Below are experts of layer 8 (counted from 0) of a mixture-of-experts language model. Rows are named router (the router's row for the expert), gate (a neuron's input weights, with its number), up (a neuron's input weights, with its number) and show model dimensions 0-63. Each number is 128 + 24 x the weight over its row's rms, rounded and kept within 0 to 255. Numbers have three digits each.
Before each expert's rows: "comes after" lists some tokens at least twice as common just before its tokens as in all text. This comes from a sample of Wikipedia text that the model never trained on. Tokens count by the router's weight.

# expert 5
comes after: " the", " of", " a", "'", " in", " for"
router:111096102175160118141191093151139113111129111095094094155098142100182133131115108167128094105141127104126131132130102117089147109095148144123136076136097101120132124127138104137164129150153128
gate0:125114133119079133141166134127126164184103115143122162137140149093127104134116096147137143168104144132167144151087137138132142105140105150139073121144116127120156129125126115128180103162118117
up0:168123095097114119137122112139131102154134156171143122098149127135083119128142062125104080148158106126117110122136119110119121169116107146125110084157160154096198118126111162126151108141105111
gate1:127081103128150090132127144144099139107115095118128119101143095089090128110117119124125128162094183126107101095120123172146088138112103129109148144136143122147128141134103090134173125114097112
up1:050144140149104100154112107097136121149159145141097077111115111126161136145158105131125194114168157096144132140135158105158187135189138115155124155144133145092130144120137091106149172147147126
gate2:104075155151097129128097108119142121103110128117154146140134111166142129150118139165101176152097129116162110145174104164124147091130123117093112167099177119107137136115110131153160137144106163
up2:089170144132122109104101094092130149095144151163120076119102111097150135119095051139120128113133117169121105141131108143106079145156165119160145121075136129160142088164155105128138125149157104
gate3:172098164110135111131115095152177110122108132149176121135107145085148114124167130103160146143130088140115082153097142085121113115111101113156116131136112087133120118112100100165109130148142135
up3:111103114150111158148092153129118130094118148159145119135125111127163127114080185130103158141120148139144095083114108119147137175157122158132081125127116120151143139114126084145100131027111128
gate4:116115103135133154153129140185127151105181146116104134149132101127086095115153081152145172111130158133106138131137114132142100107106126105076106108168186153127142129127141116145154134149112114
up4:117146125104129136096134160145138150156154176105145118136140147135108159149099148089124134131136150160137080125123151131128162093101143155097129160148162068108102126138104117133145118107175129
gate5:142176086156108108132142151112114165127167147113110124150164147144133125176131096132128099120118143122144081112104123126106144135134133162120131124142130104131120085116132126127148105173111081
up5:137120141118104075111178136169145129125107133160149116156117124127147116135116074180131136118165127143145112144125117118062115128125123158121157122129131136179099152142172163074134106133129112
gate6:148159101140125135129102125097132104146109109115109120090106160163146140092144098110127120138100165150150196114141106124160149122125111168124137145143127129167181164111112115185103146146138143
up6:100106142085173133146112087162096121129117084153136148157132145110147166137121124139120151149129136110136127135136129136067143126159140142104103099102136116169154104130122110118166165157106101
gate7:102103158155149111131119113116137103173046108119151120125090100098122138146162139093090107123125098109116110148149118095090123123114146132129108109147165130168121150094136098137143138122107130
up7:104106131120131074106077120112147134154095126141121080111089114128129105192119096114092123129158123136097158118125129114155104107078122107124165123138123105125103146163161129120107097132149112
gate8:142095141092135095156125110136135094144145139132091154119133104113135105171121149101092148150107185154126118149135119128149119104112132154088094150124122156103135149091119143110155155157142175
up8:146101133150105160114150117150170129118121105055102168133129131157089121102103136130149173109091172151162158148149129110153129145150155152148125100099150102133132143128122178113083133132106089
gate9:110131111077104115125140138122107132119138147115145099156149119130120126129113112153134121144106125146143126071117107159122147140165094128105136131140093126129125120084127110150144127136096146
up9:088138098136121154095151113113146102163113125146167125109100118127150112158119147108136154170104114147114151150072142082144112139153123168117139093128151147128071133128152097118120100151146182
gate10:121139128109137116116141120161144143130159106114124127102120118121138146126135138099133114137073114127136157140149146094095140083128152143102146128142119098085105106142085153169179121111102118
up10:091193126134117119130156138111097116152129118111125131133062117084110074125143141104134126138085155110160137171130128121146134114137148147106143124105130130122121136115136116163132129108082121
gate11:172150114111139130153112113115106138092100081102137127123168110105171110149128164193120105125140138153158121115106126131125162116114117087101120112133123099166170159122140099128140170124164172
up11:112146098115125120124093124157079140124104150121122142091139073158134126124094058154120159126145134156111170128131098084125161108148124092142122145114160136126166133131063136083109123153124151
gate12:104142121127129102094100098155109119142130129125091127095118102121151145121130110146123182099148109150120118137125127128112112103084120116115122136105102134153183177118115109131159121128125132
up12:147142134146131104115127110126157061104120112104173145159124117171082094100149152125110119130138153140111119106106135114136107188141127119145118120149115154125121144099100107114146138134134130
gate13:137076128153111100111114191091113120116121112094116132122167125121112131133101144172122150111093148133131172155106140155086140123083114115124127115111149101145122124107095161124096126153157121
up13:093129133130122138167085128088138134134142098105133105164117131117115077136162123152152132135073105131146140146064107146149157100135143099159095133171067118107120124120132124171126174135155143
gate14:128117149150143104102138154136133092143136129135126127153148153149114137123109121137127140134135141134116127136093127087137177143126120130124158129142155135142097147117091122089078148162151135
up14:125143102146180136123124107178130119085110144148127108177093109127146061111107167110142158136125146141115101142091111118113139149108102114121117113127133191076131132113107106154140108159092151
gate15:076144153106147079138151106107113146116104161074102135109117157141157112133141169138115106135145105142140167155154135167149138117107102110130108097106140123166111149131097128108132145141084119
up15:158122072110101128146143140168130132175148119178149156144126150143133105091123109100108192106135123133140132093072145107105130160153128140119132147147096081070145145168090124118142131174121079

# expert 1
comes after: "\n", " ", ")", " 0", " 1", " —"
router:162131073085118114128168123101096161133108140148100118137119119143141128160119114139162103110134110125097167092092143132120161114112158137126131145128119092081130106117141081145129172137130113
gate0:140103134163147177161107124142143153097123111107092143117066168157117111139114159115112125149091144136144109147098149140169130128133152167077131136152106096095114164149044112121076140125139158
up0:166144109127104135103090117094137114150130122078139104130104128104151126118102173096112125177142122167147138114144136118134132129170098142166139120130137160099164164158062152113112167113148198
gate1:127144110122146124121120113117127116104082105195135118067153139121169147160166156081147125122088150139129107168120176105162129122122127136114180129093122151109159114139122179132094113116148127
up1:073113123119108128136142122117122167122073117180138092139170170132142149129151142074111096103108175161135115103106159093136108162149158134120184097089136109119139100147144135105140129125132105
gate2:125118143117132125074114132084107152133141123092105138146071102149121109133117092140154113084155129126127091099142163132117088135121119136135117130127114123181087111112100155104095121084122072
up2:129081141159096145170117124116146116116156126162149137076181112131142129133098180157147150192075147139094136144096102128147143122134131151124125139104125129105157134109108106141141160160122138
gate3:127118130147121080109178076109215124107112120133098114144158136136126106130080138112171096117130152127066112148094096145093149146146133067173163126105131095138117134145104136121118091060126118
up3:120088104097123091099087095125178146102124146101128125154143148107138110141136101122172092057148158109116122181114116127133138127101147149153114121132134122158130139138101158115098075070094116
gate4:155130097091119119148131118115104129177125123147115134107126143136104096105134170176102110118103093109113123124119089145147129089160119169157192073112132128111154141095146137125165150147157124
up4:106146100139143101114135154144152130142120130101156109118126169105155131158121126114149110104161180130144131111122116114106117105118142158109130157134110130098118125142158135153069156131128119
gate5:162112099123139159136112113163111104133146145100166147141118133115101194135124123133164146164147152143140127132108121137134138153141131128125153111127133110131153113111158102134125148101094148
up5:128162159113121134151162124110140169140111120136121106148130133076128120106147154153166139101137102137173128122115141118105129149150125123115117174135151134148124096106125150123092140103137149
gate6:128114126114087099108163151096111146159114107135145144139130158090166157119140147118081109093133148163112170117145095121096152117134114162086129140118115173107161110094114175137079130153116097
up6:116129093151195156154136077138149110081168132094108096104118072128079090126127131126136134139110113099176107128114182128145072132114121111135111105143161107160123137152166094167163115142111174
gate7:108109119127159173140159143170120078107128108100155098142146140102081179144123070071144144095103141117118142117135089102107128167170134116141132143108137155131166102173077162138120121091126139
up7:106122103112108116098147140173159182160126133149124113136127120135120129136122114150132104134172142113133108155140103099158146162161154091116145138148124080134123114117142133110104123165130117
gate8:105115099144103127109148123131133108096184150157158112158148151146163169181112165140108107100146151144145118147162132108118141086125167138114137091094133128178136168125162141144088107105093104
up8:138056143113095132108115136133121100094091166147141178109151119146085132094154103145135162154099086117135120087101119135127114156144079107174121137128109140098121181109124128113160099132100129
gate9:131056099104134114152103107151142119158149122127154170146112129134120150145086086140143178111164138118129137147156135130132140103129122083140133120152136105141162164122143144137129087117086106
up9:162091085138108085125104068105153149141147103127160145118126091136113120110106119133128124129147140126178138094147104113141140146162123095132116082128180109139141161098153129138124119091113116
gate10:151128132121121098177112092149111169146154140154138138138151110145086129116147156125133091126148147109113154142077152127147119135127154089137121122126137136116180132134150117137167107091177137
up10:123107116144149138115172126140143152087112153128116115093178178132161154166115117137190131104170132140105108119132134109135122175171072170128096118120147135135131139138143168093107141114121130
gate11:140088163123131111123156165155147107168098142138074144139152095103130130133151176124096146140097140085169095135157089116132152135168117117139152124084120153129143089146116155131120111140165131
up11:122193104140112132093161125082136161117148132115136145154148120167117126111126136156130130114157155157152134164134152155146084172137130168127120167122129090107113094147125148123170098097108101
gate12:166082112136113108089155130142128132143129124173118091163173124095109115174122184088095091109183127185150154140131118109151128107124140158090088155129111129157167139102142148134137139141187082
up12:143153176102133128100103161114125129124169110140075096174120113149075128158118131134087100129137147165082151167117127150117162125129146115096162105144134120152136081144114115113097134144126100
gate13:145114109145114130101140152126099168149131125100119103105127151163101164126146168147107174105106147120150122156101112169086127099148110115115136144156152133128109151064157064111139166141120129
up13:164145155088085134152116155118076139174128138132149109085093126163088109107168125139114156153085127126151115121146081114143126186112156107117131108123131096136115131077143114121150115101114143
gate14:149077089133150137125111136163085102148170134138124129133131160078106103119148159121126120145108099113113162099107094165148148136155157133070142144148140137152140144112152159134116103166105159
up14:081137144114134145139104107145140115129114157132139120095128107144139172147158135109131191095140159135103134139118144101097097169131142148113100135119098113097115142141141096174128129130139142
gate15:128136136128148110132101112100135165093117176141156158161115084141090108198126110124080142127152136125135154170133133109152160128095108139139139124116143098120124110149148137080117097111127105
up15:169150147117105119108128123168129093131130133132147143101108163164143156114118162124128105120116105142127134149109120092166160111126113141145116140125181119148132145095135152127113149159115122

# expert 0
comes after: " |", "|", ":", ";", " (", " 1"
router:141119114121110124132173120141104151130115143121161115142110129150087118154109115124119130125115118096115145114093144098148139088151157133133105162140120107091133112135151092158109121131129125
gate0:141142152072138123111129139131114132095161146114178099147156113143100148082150145135077121118116131113149105153171098101128141128150143156163142165133108120170126106166138174087108112125137126
up0:125153123106111168111088096140139172152166130101133132108158127146155124170149135103114141152147122162104092155146091094159124154119154135134154116146164131102146158088101136106112114142114115
gate1:125123135133142135141106109082177148109087150111135106157098116142115126150102159144081096119139148111134086087146059144119116130147101132176137134128146114076168130126123134123152137131128099
up1:134092096145132112095106157110129125168150142115112153102125130123085106121109109132149176154145138094129099134182111100147144151155158170135118129139121120107151102124146117117118177115144107
gate2:104074124082158173116114162109131161147096129131136147145097084164113124130095089118154154139108139121148139117104099120133127135097135090098136134104137159113121139140072102141126077133149129
up2:157122151126075107152120143131093050136115073103127104080129131103137114106143156171130107091161112120146134122125149074133103119109179146142117177142106095148126125125110131132124151142099121
gate3:173111137142151073143145084143133137151104121136116081203132106149151112095112106165109119156094109128142165106131077139134149104093115126148116109116127143114174150115118065139171145138161123
up3:123086127065092190111084126113130128089123156131149158145159140163171124127137136132127110125113125123121148115103132094133116116152134093120109134152131079116133137111154150110113081078129143
gate4:113144151118119114125101129131123116093135167125151149156138103139115126139145144125113139155098152153125127149171173140148122097176099111098114118105083127145120128159132154152144123187130117
up4:101156158125107166125102174130156145123137108145111120129159116126119111134138109108092158120136112113144162085112117101147166106120161109142124101116137133126110103115166134124116152128172107
gate5:098104108144205126089183107115127118104110125119132161125167133135139145127150122091111130154119130122120103114121161125115168131145094151177126134060192160110144140110104137119131125132081088
up5:151128122115130176160120106135123187126133109135125153150165138152154135120105137139152119125149117126109127150135077117095140142136194121105132124152140085113108108148137127138138109180158132
gate6:147124148113109136125145085151134124141130135127106115113137127127122116164099167089102160162165144085093180080131183171150115145121096133145116144117126133131131119134119131153160139142138126
up6:164129154143156116095119146173099178139115140136129139132147159126144118161129160119110131164131135109116154119153150194165133134076131142139120156140151134127173145147130182090128102154113118
gate7:162130131117116149151145153121122130133114150118124083127136142165115150110129106100132150090159189109099158132103130111131134115097126125142096117094128109110144139150140103153147109118135110
up7:161125125116117101132096131082128136084145103132161140112145087108159117124147184118136102087139100098161149119110119152173115141127103123138142129154081100105090164126155127155129126102105133
gate8:135088127108131111106119144096144104083095103127133135138114105149152102113135114123140134113135120136112144138146123103121138132155160140099102184120172179116125121125106146151154144136082054
up8:165115093085133087154106112120126146111123108156174156116136109167142118125127177146127107171108102101127113107119134109113095137127099128103141152090123127101132078110121117145101175097189142
gate9:099123133136157150152104144086061119123118117152121104108143105172140124147116135099146156122113135147122119102120136111143119088125134146163140114143117141136143146128102091169110135099131154
up9:062092153142136133172126103111098092121123120164115103109111153115102107115155139141114161159119169110126121141137107126155108114124159126151113133097110125163121122181097104171139118094140132
gate10:132117120121064125163165169141096125118140140130134118135090135138127101156134102160130120118179179118119129166139114133120128131130166103108157121137136134118134109079135142089120142128116115
up10:121108136177162144112129117071153118116159110141143114131105126128112127102127156163117105101087103120127104112163141104138165114116121162148089118145167159103078128143132076138172166116148165
gate11:172090160119098135102177172114137112101112135141169170115121123138090124121151190118115136131123119102118145131108120118145162116150114132112172077106166147131124136134152094125126107098122116
up11:182126156121158121153105104095157122131145171152101135146107136109116130117125125142135149062141116111126129102109143102190110142086143115132124120180142140100079145114161159122151130149113142
gate12:137128131144107137171092138154081123143130128119139156127136163099114119122118136109114113091113130115135159167094146126128147123127169130197127171096120144141142112147081184103138110157108117
up12:126163155137148128122145157155144148119112125173128125140148121089101113121161170139140113132125125148146108118108106147117169131153132092098144162118128152126126137128137109128157151095126141
gate13:165133127100132105118123130126172119097079157124150112120094168133154137118097080130127119116116151097130160134123106109113129134138133081121117162122105146101108102153144139139094136113143163
up13:135128157159126168132195163138163087162143083140130091141079124121160148119147130156126121130106123130125147110142135151149105128152141161142118140120118166125107137098102128143171140130155089
gate14:125163186104114092096124167106119110112111122118145117117120149137101135061166114101169114141131148110121150129188135150149176084169145108141112140152116137145086134094103121127128135130161118
up14:152105071106133125163098107148128144135111143102127165181141130120149119144133105144116135126081148146104158104141166129143122155109165167101137122063162129131158123136129151113103119142121119
gate15:142158172136138126110139138134099154169119135115093129151106179093163145139124098079151104121106144172125161156152125132152118135126150148132121153148187130123132138120127144135095128076168163
up15:138139124119113162091147112181134152127190154142111156077142080109122065087142127138132129127133155136134105131124168152127117119148147102128118089157129115125073090135141104124182122111141099